Below are experts of layer 2 (counted from 0) of a mixture-of-experts language model. Rows are named router (the router's row for the expert), down (a neuron's output weights, with its number) and show model dimensions 0-255. Each number is 128 + 24 x the weight over its row's rms, rounded and kept within 0 to 255. Numbers have three digits each.
Before each expert's rows: a language model's description of what the expert responds to. This comes from a sample of Wikipedia text that the model never trained on.

# expert 17
Description: Pipe separators after numbers or dates in results tables for sports and elections, plus some mid-word name pieces like l in appliance.
router:106116140144134098132147090148115135108104136155135102076139156102146122107109114091099112098127095114150129159114098157133134121113109117120127156084131158109119115127143155117146138163067124181103094107184162152107130106103091137132155108125135125144144140148166140116089151150100109147096141136126163154080155120141164133094137139146112142117144103136148161129170096103140112144115171117129142177105145110159150114085155157135104122144142152086132157125189103130106160102133121151098156101092153171092143102094144132138170117112084167149168152124144126110143125109142122100163122170096148117104149147134092108126083163138120137117108149158111121087116089110090101084111122142126123115103109123158119114146163097102106091161135140136121096145130141135093143143106156
down1:135097125105135115193075142116134101144137137139119099134127118126145131118144136103124092099112143143132204124120116145141109107120106144126124129118082122121143107148158123103124140114098112139158101099157108167118136149135101116119141126074151161165114126127159134140121131167117147117152116084101109129153113131163107178128178119098104111115154111149186119121142118110176125134119110140131152147160099153140115138132117130103144141144116110087121168162139092095116102101117123154118166106113102109131182095123108131099181091181102068082128149112158141123163137133143113143152113134147145108070143134102117069096166114148126069134109138148117148137133114120133121166140127081136148107125107132141142132114143172133107143119163104166109130117130083130175169117161109
down2:141156129148143122102113102153124135136121165121133151109114133123130137133138135131118135126078144115135146128154163121172139141119132122157120119131120119140105156187114119136127143093125130159174114144144148173108145128130161150118146134147127120108153105097098136122134172121141162110098161129127117166139104142143146152153187100099151154140106110108152097175089104136116139101151166135100131097179163117085140130120074121092130099088090157097141145158126103112133076128151140117140093146128159098108128168139126156140142153190156099162160119160150144164111151204125123141110150123141121148161122128165143149093116145161148164134124119175181152137175136171096168119158156151153145135120135129141129128136158133153108101093073132110090121108125109131116084145128131

# expert 2
Description: Pipe separators in football squad and sports tables, plus name-start fragments like Sal, Gu and digits in birth–death years.
router:087146140144122101145149080166104103089107131161113132134131190093131120144107132100104137133134136113126117183114084145141127120114104090135126132098170148110139096139141157112131166125073090168116106085143158139098126121109119148101138116124121112141152132147150143147100170175083119131094149133122156122083157126127135127097158148168121132111156121152134166126138093108139113119131142116129167126126145144142160155095145173155084114134157148105135136105145108122115122112130167145108145149080159162115163144129139091121166115119096154136153153124166132101178129113133156114164123149124172119118169124107082106130093122151129139111090138139092140105111116073113100105092126121125109101140105109164107121161164107139079102164117128139161093162157141146095105130101150
down0:128149163110108143112074122175125127100134095131147144140119127122102155130163123134155115067125158166114159128111150103116125162154130119152106118121131113122097097103133130126167177127124097141128108125120141122102133132136110121113096117164120078109124117110085105173115155145188140131115152105177138114113148099151126099162100124135099116122093145130153129106093120141129105129110095158120146159125134138139142118113132120136159120139119097091178081178080143152166135157135115171102136089105149121155130123072119116097101149124115127114121116111167137125104173130104102132149073104120131157132096131156082154146101139138119116144138183131103158126092115109130106107185151126124082151111076136127119108133109140135155103126127168165130124072135121121069166137154115
down1:133122137107140099108135155089140130130118096103109155176122145151161197172118082112092101099143134173122113106089137125127131153100115110139120113088105110085102108108111121134120160144122132177131155094102140133130157174188144118111135127115160118108127130141112110120144113117111107117084115162159163110090147149119119144104115097086115149151108156143129116124154118141125089067124143161147150143152116101176153143115106082109140112081076120148165106148069118083134120153125154156150133097123134099139094106136128114159135175125125075096121128140137109107157083135124091103150139145149080084162118098155119141105176149139102122155120125131134103114118140121112127148144126168124093168147134104160126125147104104133144125129132137134155103135110135102122097091138126

# expert 14
Description: Nouns and verbs about films, songs, albums, series and awards in entertainment articles, such as film, album, released, screenwriting.
router:122173134158134124156128096161134164122125158126113109095143136135152124092094133080120098110119111122102083117097101156156110109121124139106157152153144147135067122081124207105136098129101127123106124111140120173121090096121111160104139105099173120141152136171113156139130150140110158138135174145109147168116121119198125104117122125142173137123142139128128155178126120116166142131128181127133138131090131129133130107127177145153108119153152144115119170098117129083133136068126109162113160134116093123129102149134161097129135123125125133131211149139128154104146105142165066113113100132129169111091122132126118079133128122160114114112114158145117154151159094126137148121114130148103081138118092092118120112121154102113134145182114144123126100118116143124123149108138108
down1:159129149116120119156117179110139136110115161116123101101136138141108158124093155110114128127149066132167102164141152145181133113158127102130133121097107145121096127124120172171108118111076134114063126107107141142161174126157105146142137132150141097153112095137136103118154135132103076156093114117119095169114144117138149063126165129142140123120135154113144110101160142100113104115141145119120109146136135189153140109133139103093122084120167105128169078123146158124069119152139149106112126126134115112138125134121099132137113172139118112145147085115133131167082141168126138149121131144116144163151134128157143140092098149116192142128137126156137119112153144139127130135109126129134141177116167132131161181105093118124106172097115170087118148174155159146123107149169130
down2:112162112093154114128088118113132146196142100085152141123116118140126097145132100129162106129130135105123107107129116155136161124143126143181109133130125141148121106097150073107172086126142144142143133128149113111137133115155110130152116092123143135148169096117106211128153088111144134151114129094142149139146143132086126106119158122113128165157102079135140145159140133134107121147113109159113108111112069153123102111079144136147124158164132127126141149103148181198085129140154131135113135146105102157141128124157124130132184117108107186143112121153129140148089109160157115106099134126117116133161097123138125103126133105110081075132125129135148167065166123115146128104144116113106104141122156123180106114101133134114144130103164146101156111097162133067124106123124142

# expert 3
Description: Commas, periods and articles in dates, numbers and prose, plus mid-word pieces of romanized foreign names, such as Gor-eng, Sang-hyeok.
router:107117141145136099139147090148116136109104136158138102077140156102146124108109115091098114099128098115151130159117100156135133122115110117122128157084131159111119114130143156117146138164066125182107096107184162153108129109104091137133157107125135125146144143148166142120090152151099108147097142139128164154080155120142164135095137140148113143117145104136149160130170097105140112144115171119130140176103147111159151114087156159137104123146143154086133157128190104133105160103130125152098158101094152173093142101093145133138171117113086168150169152127144128110145127111141123100167122171097148118105148148136091108125085166139117137117109151159111122087116091110090103083111130142126124116106110124157120112146162097102107094162135141138121098145133142135094146143106159
down0:148134139131147138118151112100121177084113122163112102129151116179081137101101132127160146096124164136137129091134108092115130093118150102152116163123135155178115087144158155106173149147123111137136115108146094099143130133146129075103133121165113192130123107122120103148122140134146151160125133119104128175166109170157104146120113195165117099175126173144106088120067143121104141134099127113135107108174160168130171150188187113127140120164129114094134168156106161131120158144104126113137110106116082138131164079137088121110119108122164141145142118137131128117121154127145139118115102116107137115136120132164101146103131113135109158097114110118142149116099170161124136174138120115121185138115140100122153112157124132137135110119144127108147089134139170122125122113112142
down1:157123131172105140124117084182100141144123101074162128135132101114141116156162131165129118127104103104153119155135103168186140153185145104112117179126128130143145129142119122176102132176106152138072121087120139142099108097124144130132151141138113134097139100138146113110156127145155103118096104119129137117099120095163125081149104118105114159107103115111101134151147189140139122156085104119118132156115175114148093148159129101086111148145136122128111176129114155126135112124130140092072113148122150105171079137168148096154124117105122098086170133125134117130107073134173121164157173139146173122146125138118113130117121149151116071095130154147128127135123107119129143152124109142107102138129109091129093142135141108128154111107119129147140124109143067127119138145168160

# expert 7
Description: Periods, commas, line breaks and list-item hyphens in infoboxes and prose, plus digits and mid-word pieces like Brit-ann-ia, estu-ar-ine.
router:106116138143135098133145090148116135107104137155136102076141156102146123107108114090099113100127093115149130159114098157135134121113110117120127156082131158108120114129144155118145138165067124180105095106184161153108131107103090138130157108126134124144144147148166140116089149151101109146096143137127164154079154120142162134095137139147112142117144102135148160129170096103141112143115171117129142176105147111159151114084155157135104121143143152085132157125189103130106161102133120151098157100093152173093142102094145132138169117112084167150169152124145126110145126107140122100163123170096147120105147146134092108125083163138119137117108150157112121087116089111090101083112121144126123115104110123158120113146162097102107092161136139137121098144132142135093144144106156
down1:099120108194142089099111113121110099151089146100138115143167136122101104103141142080110140096142142115140118112121118109092116100152141143117122151117145087134103134118130146127134140173128112147116125097125173160172154156091129114116119121146088115132154119105171099123137155069136151127172102137127147148146126161096127206136126190113124117114176096119154135165084174149110106180103092120124152093130137109075160144118155145093139129145127120161136105128136089134113123131131119148142119128132072137138146097134131108098118117137131149113110139078157135132113134137171120115108164102137119131128110130158127101123144150111139145140114167138103172095141121120138129089105110155150162108142096113080114109145146156136128104130140082101144166115075125108106154087103148
down2:105122164134158076107110142138068140173099116086127136101084110139141107162125174122145103145078122152115107076099143160163127124102141126111074117124140111130118117125092113133122113100126103096090143158131099128093090143163194095112143104150103100176102118184110122124134102133144158117104136155140144113149096104127145122120147192148133111132121127170138129147148114115130130147116105127150168093125127108129127094158116101198166164157125186134157153152153143103139120120147083191140116134151129111137105123118168121121128131110102083133097140114127120117117114093136102121101129118137158118096114108133110103111144139128152147138138173130119088136067123176110131149109111131098128126140103113132094124154120145121135122133168122127135121079141152127127123137100145

# expert 1
Description: Single digits inside numbers in tables, dates and climate data, plus mid-word fragments of names and terms, such as Ubunt-u, ger-iatric.
router:107116139144136099134147091148115135108104135156136101076140158102146123106109115091099113099126096114150130162114098157135134121113109117121127156083132158110119115129143157117146138165067125181104095106184161152108130107104090136132158109126136125146144144148166141116090151149100109148096143137127165154080156121142163134095137138146113144117145103137148160129170096104141112145115172115128143177106147112160151114086156157135105123143142153087131158127189104131105160101135122152097157100094153172093143102094145133139171117113083166149168152124144126110145126109142122101164122170098147120104148146135091109125083163138120138117108149158112121087116090112091100085110128142126123115105110123157120114145163097102106093161135140136122097144131141136093145144106158
down0:126124106100093099130140086112131139116122155165125129172126107139128113114138124126130111167115122153093162111131134166126131149135142108126112136177112125150158134097162148108134145152136151101136150155117103169171142139143144117150092085151118130098135088139092158184079139161111127137106079122148114120155064160133090137100151112089144153145135123138136122112128133102135103089098140104138117145046114114161126152172160152142142113124102148080120132128126111184128109165158119108069131139161150132106118128139126123138099134122147121098130146113089081111090144154121139077119086121115153086123119145143081115113127099140099110115151147144148116143122101125154149157089115089159085080134154142151128129129142113138098121095085170129154114106132099139161118120130110
down1:125131167129135114133141177129107135112087116113129106116131136132110172114134124148145142176177151126110090192115115160122111126083139133123103153162142088076080098125111106118098161077143138159102122136136109126152130128148118103109117152147129147135158131120139101112153177123132114143134106127097129101087129112151149114102145104120132146185165109118115138159095184142143133134116175096102123102149116099098168139115140145144147151131117142128119172084139109168166118090127112194090129122125140124121122145145178148103081136106119083139137138125134145130116153132143101145143182114159150112119182142104101133082142124117137095129102146121150124121133096116143126120166125152162155096157132106137136136186137133125145123146150100119155127166121122175168141106088093

# expert 29
Description: Digits 1, 2 and 0 beginning or inside years and table numbers, such as 2007 and 1918, plus ordinals like second and fourth.
router:108116137145136099130147090148115134108104136156137101077144158103146124109109116091099113101127095114151129158116100156136134122114109117120127155083130158108119115130142157116148139165067124180105096107184162152107129108102091138130157109126136125143144147147166141117090150149101110147096143138128163155080154120143164135094138138148112144118145103136148160129171097103141113144115170117128142177106147111159151114085156157136105122144142153086133158126188104131106160101129121152099158101093154173092143100094145133138170117112084167150169151125145128110144127108142121101165122170096148121104150147135092108125083163138118138117108151158112120087116090111090101084110125143126122116104110124157120113145163097103107093161135141137122098144131142136094145144106157
down2:113143156135133101097093100177091133133168159119189111143130163152152137129102114148075082122133151141147133127154108129102137130126152149133144148114130156102091116140134129106083127119131166146111131151103137088134105102144128138138143152118121122161143124095075136143145135137162137063095099137147151115170142164079120142109147118150157119196130121115144131166143153109118120132137137140099145127164141150124116078162148129146079145103116133109099173102158139105121124125135123115143114117138148063138138101124076125130108145059151113136106123136096164168139108124127160136113160125124101158081157154150114114103114129154149148118137111134064192137116145149130130115146101135125117147126111120108108172084116142087140094097137102117150123142086111129120098142143128
down3:155102146139147117124091090160117119165137133106155154150150116187131152149117117106129125138127132080133156081125138128128128153151102149143122132109097170134162152115117147157129154136135110127141152161115123121091134119125103135109152160171116118112135163174104119153137165120122141116123128117130161078181132139113121161169162121127164152142093143122128135130139070103140139098127081148144154136106125106113133150122097140123138070099143174147111117133138139142152140197110145151134141109083142130155163076125145085111149118100142124190160118108124101118058181132138113145119144122128128112129178174110090120112132109115133112153121092142128128115161145132127121128145125123099111109123100113109133158130064133161119128132113113155107188110121112110140050136122143

# expert 23
Description: Pipes after year or rank numbers in award and ranking tables, plus mid-name fragments like l in Appliances, eng in Goreng.
router:107117140144136100134147091147115134109105137157136102077141157103146122106110114092100113100128095116150131161116099158137135121115110118121128156083131157109120116131145157119147138166068125181103096107184163153108129105105091139131157109127135125146143150148168141115090150150100112149096142140127164156080156121143164134095139140148113144118145103137148160130170096105141112145114171118130141178106147111160152113088157157135106121144143154087134158126190105131107161103133128153099157101095152172093142101093145134139171118114085168150169153124145129111146127108143122101166124170097148118104149149135091109127085163139123138118109151159111122087116089113091101084112121143129124117105110124158121113147162096102108093161135140135122100145131142137094145143106157
down1:130139124141173115147106140114144108177171144107139101142097137116137107132121124101136113139113121153132148151109130169170131123134150173150145123102143145129140129150100143125078141182081134112139127129139059098133102123118152125111163102128092121104134121114147123126155125144092122098113074120162154131096110132121174089130158160120117138106102118122102121114105131077156147094115121122139116114126073125123080120147108141152082147103106089164109170129102122110118110135131146136116118091136092172100107112124107114109159121180084128086165160089110157169130118074121146136157132095191108149075131154130133147120138105118139103105105144132099127146143161101119132128160102145103099117143151132126140136171155114098121111165149112104152130125071157158139107140130089
down2:115111116134174149117100130124122118099128182180175128141150106146106174137157145140148139126122157128080132116153132114178125139110143139160177174123130095104180123114141129146155121139136114089114111116179082145138129142094161167111144106125117140196144102119129123099137106094129115108147139116132145121158162151170158102149112131109091117141131144144130151157131147145124107114117123131141127053111094125127121107154102088141108123156148132150154135089125125130108120107133125103118141163151118139161168109159144086180148124136101159118087119151107146102139082103111109137129148085065156148108101155116144185152131166119119101131080115137139126161148121145123134170129114167123103147151101138158091147151152124177122125142137143146091115129123153105125130087131125

# expert 5
Description: Biological classification words in species articles, such as classification, family, species, genus, and Latin endings like -idae, -ensis, -inia.
router:128118145142160137135157170161121152118107139122130081126136144101137101189125127110131174157159103166124137113134126157129129134112133123086129169146134191108148114129122128103142169059136130120100127124141144137101153138133102128143131140125137117149122148117152139139155124119103138157101150152109111129151119119154147140122144161150142108126126107086155131109151106102117119155132132110162125113098182134130112082132187170175080107151100114136098191132139098093096137135139134128115171125110125138111086133161121095172150102070128160139144169109121146121120084111149100099148111134148119107120161143155093117150152119123111141190084141117122116126111103156077131124132125106126127133087044117153088129131167107139121164099117138139127123170114096135133131143120164
down0:099143083125104116140143137147148165143115144119120128151108105180116127128132156157143135176108119138112132161099107087136130142125155121125113174145134103122153122107159110177082151132134093139130164164075127125154141133167174138140158103151106134135164132120111131106147097113144117131129136137147138101131163132141134151125109169178163156107165120120182117134114108134113150149163170121110126148150171102119140153124137148147110125157109123152112100133160146125131146103123166161130109138124158141153111128097152125116133125127128192129121126100106107148107118160088112132178104109103107147137124159140116143173116142127153141135173125136143139174088098182122080152157153146160140125149104136145149071154145157124167067104155138130112096163137099162158112166185135
down1:128093129163159164101130081121143133140092133114123109120123113164138160123139104147155111138105116140114107132113196124137120135172094104070104134114128172125094147123089122101112126124129095116120146186135158128167125137127125136111181115116144120130142152109171147123160145131148148088131163140114116091127120172144156152116122135153167088117129066130132143118163107129139134100140127081121063120127123115125128131143159123123097134155106132064110138150121148145097109108146110124130056146117087116123113149116087121132144091126164157087091133153137106145122154130094135140138150134135147151079096114125133140122119186095113161171119143156103136107178106133099142131139120128109106094087131129148110114173108145123155176151166114120161152126142127100114162108118112

# expert 25
Description: Hyphens in infobox ranges and call signs such as 9-12, KHLB-FM, list-item dashes, and year digits in tables like 2009.
router:106116137144135098131147091149116134108104135156137103077141157103144123109108114090099111100127096114150130160116099157135134122114108116121128155083131158108120112130144156117145138165067126180106096107184162153107129106102091136132157107126136124144143145147166141115090151149099110147096142138129164155080153120141163133094138138148113144118146103136148159129169097104141113145114171115128142176105145112159151113085156158136104122144142154086132157124189103130105162101131120151099157102093152172092142100095145134138170117112085168149169151128145128108145127108142122100164121169097148121104147145135092109125083162138121137117107149158112121086116090111090101084110125143125122116105110124156121112145162097103107092162136140138123096145133142135093144144108158
down1:085107098131138131173135122099131124164152112130116152106139145157089065123121146141119101136164095137091124165123163147109115103111092122098141147113100099127113100132128139083181115131106147157111134132129170128108106101125139152097136139118149169116062107113179119081162113149150163135145145109101122128084109075121139108138091145148142107141102161116148160132084120139116151107154102146137161126166186165127140142125154176119129160126128127121126137105138080129127104125117147107127100151136153167107147114101122122071165114158143133094141133140112118126124101131133121148123140134124159091149156118124102105188094135102116112141170129157095128123154077150129125124128130117139141135065116186145133169112135131136118133094109132106115106157092094115097089115151125
down2:119125143122108125092104139130123115117086137146109113115108180134091131148092084127066102141126133058090151153142106152130101134144136140104100146109130107142130153153122144103133135088126104139131137136107135109120139116136152114153150125123149095202094103137147162185149129121124174099132110130142112124115104159101108128099098150089146113110161146095126144146110137124126111145101143167141148114096127124145138118136119130154129133181106160072161136129165096114131159160106142142104100128117117120118173145101155117142107117132140122124121111132198164135129124121099149103080119147148104107182151158133143139159112113095124123127142128161165126134109161117093153139170162193161147171122112119108127085105114108172145144078153101126139147078140131131085126111127133

# expert 19
Description: List hyphens in infoboxes, hyphens in compounds like co-wrote, accented or non-Latin byte pieces, and mid-word pieces like Jaguars.
router:107116140145136098134147090148116134108104136156137102075138157102144121106108114091098112099127096115150131161116100157135134121113109117121128155082132157108119113130144156116146138165067125181108095107182163152107129106103091137133157108125135124144143146148166141116090151149099109147096142138130164154080154121142162135095137139148114144118145102135148159129171096104141111144115171116128140178105146111160152114084156157136105122145142153086132157126189104131105162102134123152098157101094153172092143100093145133138171118112084168149168151125143127110146126106141122100164123170097147119103146144135091109126085163138119138117108150159111123087115090111090101084110118142126123116104109122156120114146162097102107093161136140136122097145132141136094144143108157
down0:093118133116113145110099099185111130149131137153088056108143108151128106091185110100141098128153163175137111164139129120158126138092118112153175160129157127117173102118155144113103143126090140108135151152134135101131100145111132118128096095104111097137114146149149113104135152108135121129138146151123108101127126130100158104123123130148145139136159113100124153120080145135159176122129109182076133094110089104151095130142168142075165152162160080112167121109122139117161129119134136089148123141119108173148118122144122106117124151140126099146094127128097134131081124136118133125122111108124153136134108130111148158120095117187174152157108099115134119164098183138143103163123142132169106075128128151159108128117095114100172092149139167117143142126114142125124071123125113
down1:125154125143129146117147159125084137051161162128150135125132120149084129135092066133101118104135139152126134143109086152139166149117167110155136069111114142107157154147174163135094120135126107138163153153150142117176130132131139105120147106123184125107137103127090145090128151157164107181112126134125118163148082156112136134136111114112142100133171143111111132127155101160147139127120099143128137117114120133131116120145107159148125161082130113164139139100137108106114117144154127156132146144086116093081114140114122109144134095088099136087185175126135177132126115146116088097104140102094113114114110132102097132105157156139120103126139130107184100120177113111081107074126172124140119149146107096118097113111121135117156129129129145115137141078095155102132131117099111

# expert 15
Description: Closing parentheses, line breaks, colons and dashes ending infobox or list fields, such as ) before a line break, Born:.
router:061156147124144099112122120152096145072134132146104132133172164113141106138120162132050140114142134139105138166117118153136131159116117084154140132107193118116109126157129137125136187112110106149121125082126149162118128120126117107131129119128127127131132143134127130141087147160101102127117171147136117116077138131140118111089137142159107114110125121200165135122118120098151099159104131105134168117115159131125174113112121153139072133113125125119174126094131124094103125143149135134119148145123162122099115148101124152143142134122111136158160132130173132124185132104126119102174140120120165072139156121117117108144096114143098100149056156146112128117105111072121069136073133165152101109135110118152121110133155099118119124166108142146120125134154163140113094119082139
down0:121105110116138150101145095119161101152126097098141111136133159150132136135127162146100139111145121096111156104126086123155174147149138090104111103123140090124147107104159138084094185147129130095134118144135094159115156166146132159119112151065147129117136124156066133097144122108105105132147097139140136123106079129143100125113156100124135124126129126156197097119078104091180102114121111180137110089146118132114155099129132133131095128149107124148104149070125100107125164132113131088137092137183106130131101111104086127131085086143108120148133131130124142133094185174122138133123118108110130126145127145127114097110115157129115153117084139116157155102118101169111161152118158174142124122139168111128144108124110109095133142117133171107130105133136110163099165073110117
down1:140124157169137162137153089123121121151115120101176165175121106154143134145137158141115112130130170113120117115143130138142140089129159117112141157133131128161138143115133169088112155118146176127180089169147129128142102138134133118167180168168176101152095137166119163160153104111133138149182143128142125148119134155142142125114150145126124138144095161143129142095096145119138110138143154126128116138120178153184141125164159146137157158120156131180116169147139142103132107118127150147136096092130093162127115165142144130133112145100123137112139140132151169148107116143161146131130147138151118146152118070106124113100153110145112138130191122131139173147167200114136100173120115146128128154180131149132170145140125058143118104164136093127170098125139142138119126154137113

# expert 24
Description: Digits in years, statistics and table cells, plus name pieces starting surnames such as Bar-bera, Al-tuzarra, and in in founding dates.
router:107116141144135099136147090147117134108105136156136103076139157102146123108110113090097114099127097115151130161116100157134135121113109117120128157083132158108118116130144155116146139164066125181108095106183162153107128107102090136132156108126134124144144143148166141119090150150101109147097142139127163154080153120142163134095137138147113143117144104136148160129170096103141112144115171117129140177104145111159152115086156157136105121145143152086132157127189104131106162102134126152098157101093153172092142101093145133138171118113085167151168152124144127110146126109141122100164123170097147118103147146135092109126084165138119137117108150160111122087115090111091102084110120142126123115104110123156120115145162097101107093161135140137120097145132142136093145144106158
down2:110107133133162107125117164165073119146135180077102082147123128124100097160126141097121142147169077145135136109123114147150122088139168095117168163166164155126105134126074114134152099144099144130113172160118089125186108108149118127147135173098110142158130134150123127128132129158121123160131086158137140161141141157117109125131123147112108088101116151106105140155137125128158124107133155116143128144121138096129114140146112105132131133120088147104100108138112122134118141121169088138110167134135085131160157129117139113091141168178099128178145110174127100131119122189120102119120120110141135066092142112171091161133118099144117164122136170116153118108113101131097189158169151100143139114123113138131095125116113115146142125130149157119093130116122098121148179159146120
down3:073165144158165121134136088191142113153112143110150129126114152117115163111111136149154119097091143153132114103087118122173149122129143097124090093092155092112152139121126107117143121121106137131128108134132142152128139149140160097121112089130093143118132126167126084086103158144112117179141147123119186168138158131142096125121145158161104144100121187139141134116132150130153138126106116122110131146141078100155099133175109176110173072109133121150145154110121100141121137123106146111144138124132148159120113119140122145099150090111099156136153165109136096118125113141150123102111106118132113104154087105127132141092066142103118123131092163167149132117116171167128108189142095078097135179133114148104137147134133108111120109129129111112155160169156116103123129138156179

# expert 9
Description: Mid-word pieces of names and foreign words, such as J-agu-ars, Alepp-o, plus the preposition at and periods or pipes before new sentences.
router:108118140145136099136148092148115135108105136157137102077140157102147123108110115092100113099127096114150131161118099157134134121114109117122128156084132158111120116130144157117147139166068126182106095108185163153108130108103092137133157108126135126145145146148167142117090151150100110147098143139129164154080156122142164135095138139149113143118146104137149159130171097106140111145114172117130142178106146111161152114087157159136105123146143154087133158127190104133106163102133126153099158101096154172093143102094145135138171119113085168151168152126144129110145127110143122100166122171097148116104148148136092109126084163139122138118109150160112123087116090111090102084110125143126124117107110125157122115146162097102108093161136140136124097145133142136094144143108158
down1:125127110133099102157115100105153143095170177132115143139167108133151089163098142175142150144096127131120139168154148110142111128156144106110141165125118090083106108174151085174111117092164127108129142132116106148141146085116136120131155143142074078113129143144119149115107147121139161141163169135148131110169105142151133076145177136130152116149115149131141142144134113082137116161122130131139157177113152152143124126182116130159085119124112125171130159164104094076179152151119138136108144129153134147155158177109147123132112146119141137154123106084172130149132160145131152156117151136143134169144130132125181189144151135110142109158107158139152109111143164167129095115133112118123170101133143141149087112125138121112097108137151115096165114143099097136134142100138134
down2:143122156085151131105139104093072132114129164074137110149114113101161142129114175081095101059092123096147159068129153153119148156134115159137139105168144126127128138153117118154099099082097163084132121083137134120125147133152098139137142134133127115142145127122093127105147124098123141154113140108095121145154139139129138113127109117128105112117090163130147084108160072152129130131100131128101100106140133127124154138123094161181121120144080099131143101122117101136115081097183105101171126129133105095123150099180092108112149163165137116122114113135126145099138086172110109098095140124118092093150145124123166133126126105171130121121129133107105189119104132128138135131102138102138155087165112110126129127149152105091117123178141107122107126141127130101168115115103115

# expert 12
Description: Nouns for places, routes and buildings after the or a, in geography and architecture text, such as route, station, school, km.
router:102138147159119130131140142145124106117083157107154098137153121129155131087106139136131171118109097084098131131125137158120114130089156103089162161143105141132144120095156115073121122089134127152111117128144110160100127111126117119181121117178136092133175139104183117115124147156127114141103139156124119155148112123118111112142121153146121120113141110173141131116122136119101132159146093119117117166138112134115151086123137197200131071153159158135141158146154148106111108090153127154107150121092145139101115130147139126137131115109067168145136139139135141140149054132137115121127087148092168121111153152168123071148124114150104168101114161137120166104081121122130088127122125129150100125124085119107070111142179130140099128146112131129169121140135109134090149138124137
down1:153108070106150133131119152115119114111151151138141174126098127173114118109087159104112141124131093177176097109139085107093145145092160128148120112106144131133137090122159119103136139088121107141149098183148149126160134110138091152187133121136136145121130144117135135132110114115125122135114126153112122159125130170140120149161132139145151149130105150135099131158147094128148135132136111180068146097137113146102130143126163152080135101108127128117161094133134176129122125158110193170109121167144083119177096103096148175103124092143144120125113132138139126136194174112124171172148150133101132109099103110100136117173157142089132148146141104095109104138137123160127130152096139121109129100153082126126149133172132107105161131148129124109085122095152137142139142159108105
down2:109132151144127166123140112132103098112085137139168098073105154143102160108150130125145179127133116107123113136133172123131122131102118128093178116093128144134128097110187139119112143133139125107125145125153149153108142153134144102110163163136161093108151155140091152161100122160108150097103166128174109136086155157142147152134083123131154114102115091136140118117136127120120120159137116109088141157164110115111174145110161125096135102142150144045187141123099106112122087093154132113154116110152110112120162137128145135132118138139115177122132134113095121127144094140133174175109113134100082112148141084164130135108149138161125123137059168151127075135099171119131149133162133111124127133103125146105142171108159112118165129143156117130136136145107110124107117151153083

# expert 30
Description: Past-participle and career verbs in biographies after was or he, such as born, served, organized, directed, Preceded.
router:098129134131129103163144115162113153132079148120119120112119113086131124118126134124134156118114128099113112149123147143127107153092135122126113179108122146136100121175150145122136114132128133168109122156094134150108124098135134134199133084132194109131153135107148168143111145140141150139127168156134091171119158102107097124129125119137101155094157123152104135183118102106194120163098134105156130142109134105151137146103144161168120134128157167114135137128115135130120145099146123165152163080099131162121158109124122111127117122112113160147122109156143154130131139116133118091119086141111151114108142124116133087140122086165115110112105124149094130075112163126102127096128117109158135078084115143102109081179143131143090072129072152121180120189137121146095123112105169
down1:147134143120143126112127116106118107130168121114134144157146105119098116188081107110149151140131185088134135160123117115105116150134138133153094136115130121099141110121082115099093157143135149143135126119148135129202145114156126116159099138136080099122097108142131142090137154127160133184126136117180121098127110087126098138156128103133107153149205157113125089139133099143153101145129141088099096131135148122148124100112124110099169128162152125145142170089130111127134126152109116118102118116108169096149110082114102172096106165097136100151132129144103126144137138115163099130147142110101113092175156145151116122107118095149175131180128139093138103102110090126110144133167142173131101145151123096128128092135145155084129136118138091104152091157130131121093107098167109
down2:149164129136152133144120132175164088140120115136141135143154126115145117175136106119104145127092119126151123131110141084096130127115116148142099118113156118121128093144150151099138155141084137130109089150091129105131162093135102122130136127107114158162092121100087102154131140154137115117105152163119130101120100155134149121091111105152150076109111102114189134101138136141075126119154154141103156116106123096192137153122125112099125090094096116126133098143101140138102125121085175113101123116153131151122120079135158118047113121155115118074160156133148136133120099129133122120154157153161089089152114145132143190133127117113109140141119163110170125150162129139098137107123116151124119124107118123112145174134138127106177155103154113125099104121144174120093089155068167

# expert 22
Description: First letters of surnames and place names after colons or words (Kiyosaki, Kates, Salisbury), and spaces or digits in dates like 1953.
router:106118140145136100136148092149117138109106136158137103079140158103147125110110115091099114100128097116152131160118101158137136123115111119123128157084133159108121115130144156119147140166068127182107096107185163154109131108104091139132157109126136126146145144148167142118090152151103111147098144139128166156080158122142165134095140140148114145119145104137149162131170097104141112146115173121130142178105147112161152115087157158137106123144143155087133158129189105132108163103129123151099159102097153173093143102094145135139172117114086169150170154126145129111147127111143121102166124172099149122104149148137093108126085166139119139119110151159113123087116091113092102086113131144128126116107110125159121114147164097105108094162137142137124100145133142138094145145108159
down1:128121157117114104137056129133144088131125136117071122117128131134103101126129114147158164127106104126120142112124132142138113160102106171181115109152119096076118137153093147115152158133138139126125130144161116120112101124102117100110132108165104138104127097106121083117144146124146169139122078115087140080138114161124144136133132080122188075146177160124163161111126127144148109148133151126137139178083081101137134121102146156164165126102124157136132111087133100147146123101113127131120098140138132111131098090161129123159123183117114103110135111120133135142121130115160103104154116126176184113131112157206172151158118102178119166127141106142130145133140128108099156137106157152129108124120138136142103142098130100094122142142095147160130096121100130100112153092136085
down2:131124122123149152127118122068143121148141145138146138102128107089122139159122149077116138123135094126130141123150139124130107135116151107118137103140134100136117181129115112105129102082107119113140172160101146111159122100137191118124157108154154137082108155102125150088155101118120132135125146153111103120091140092135121147126145123124129133091115176152105139132086147135112107171112120166125138142124153144111172115123144100087131109143102116101151118140180132090167110144105141165176164115086156113109128105114092129146125150091174162144180140122162143169113104124151115111130133123092137152164096120149119147137106131106118103163191130157082144075131137183129117109135113152127133150146086144179096116137088116139107077167139111104150141093140159176115131127156123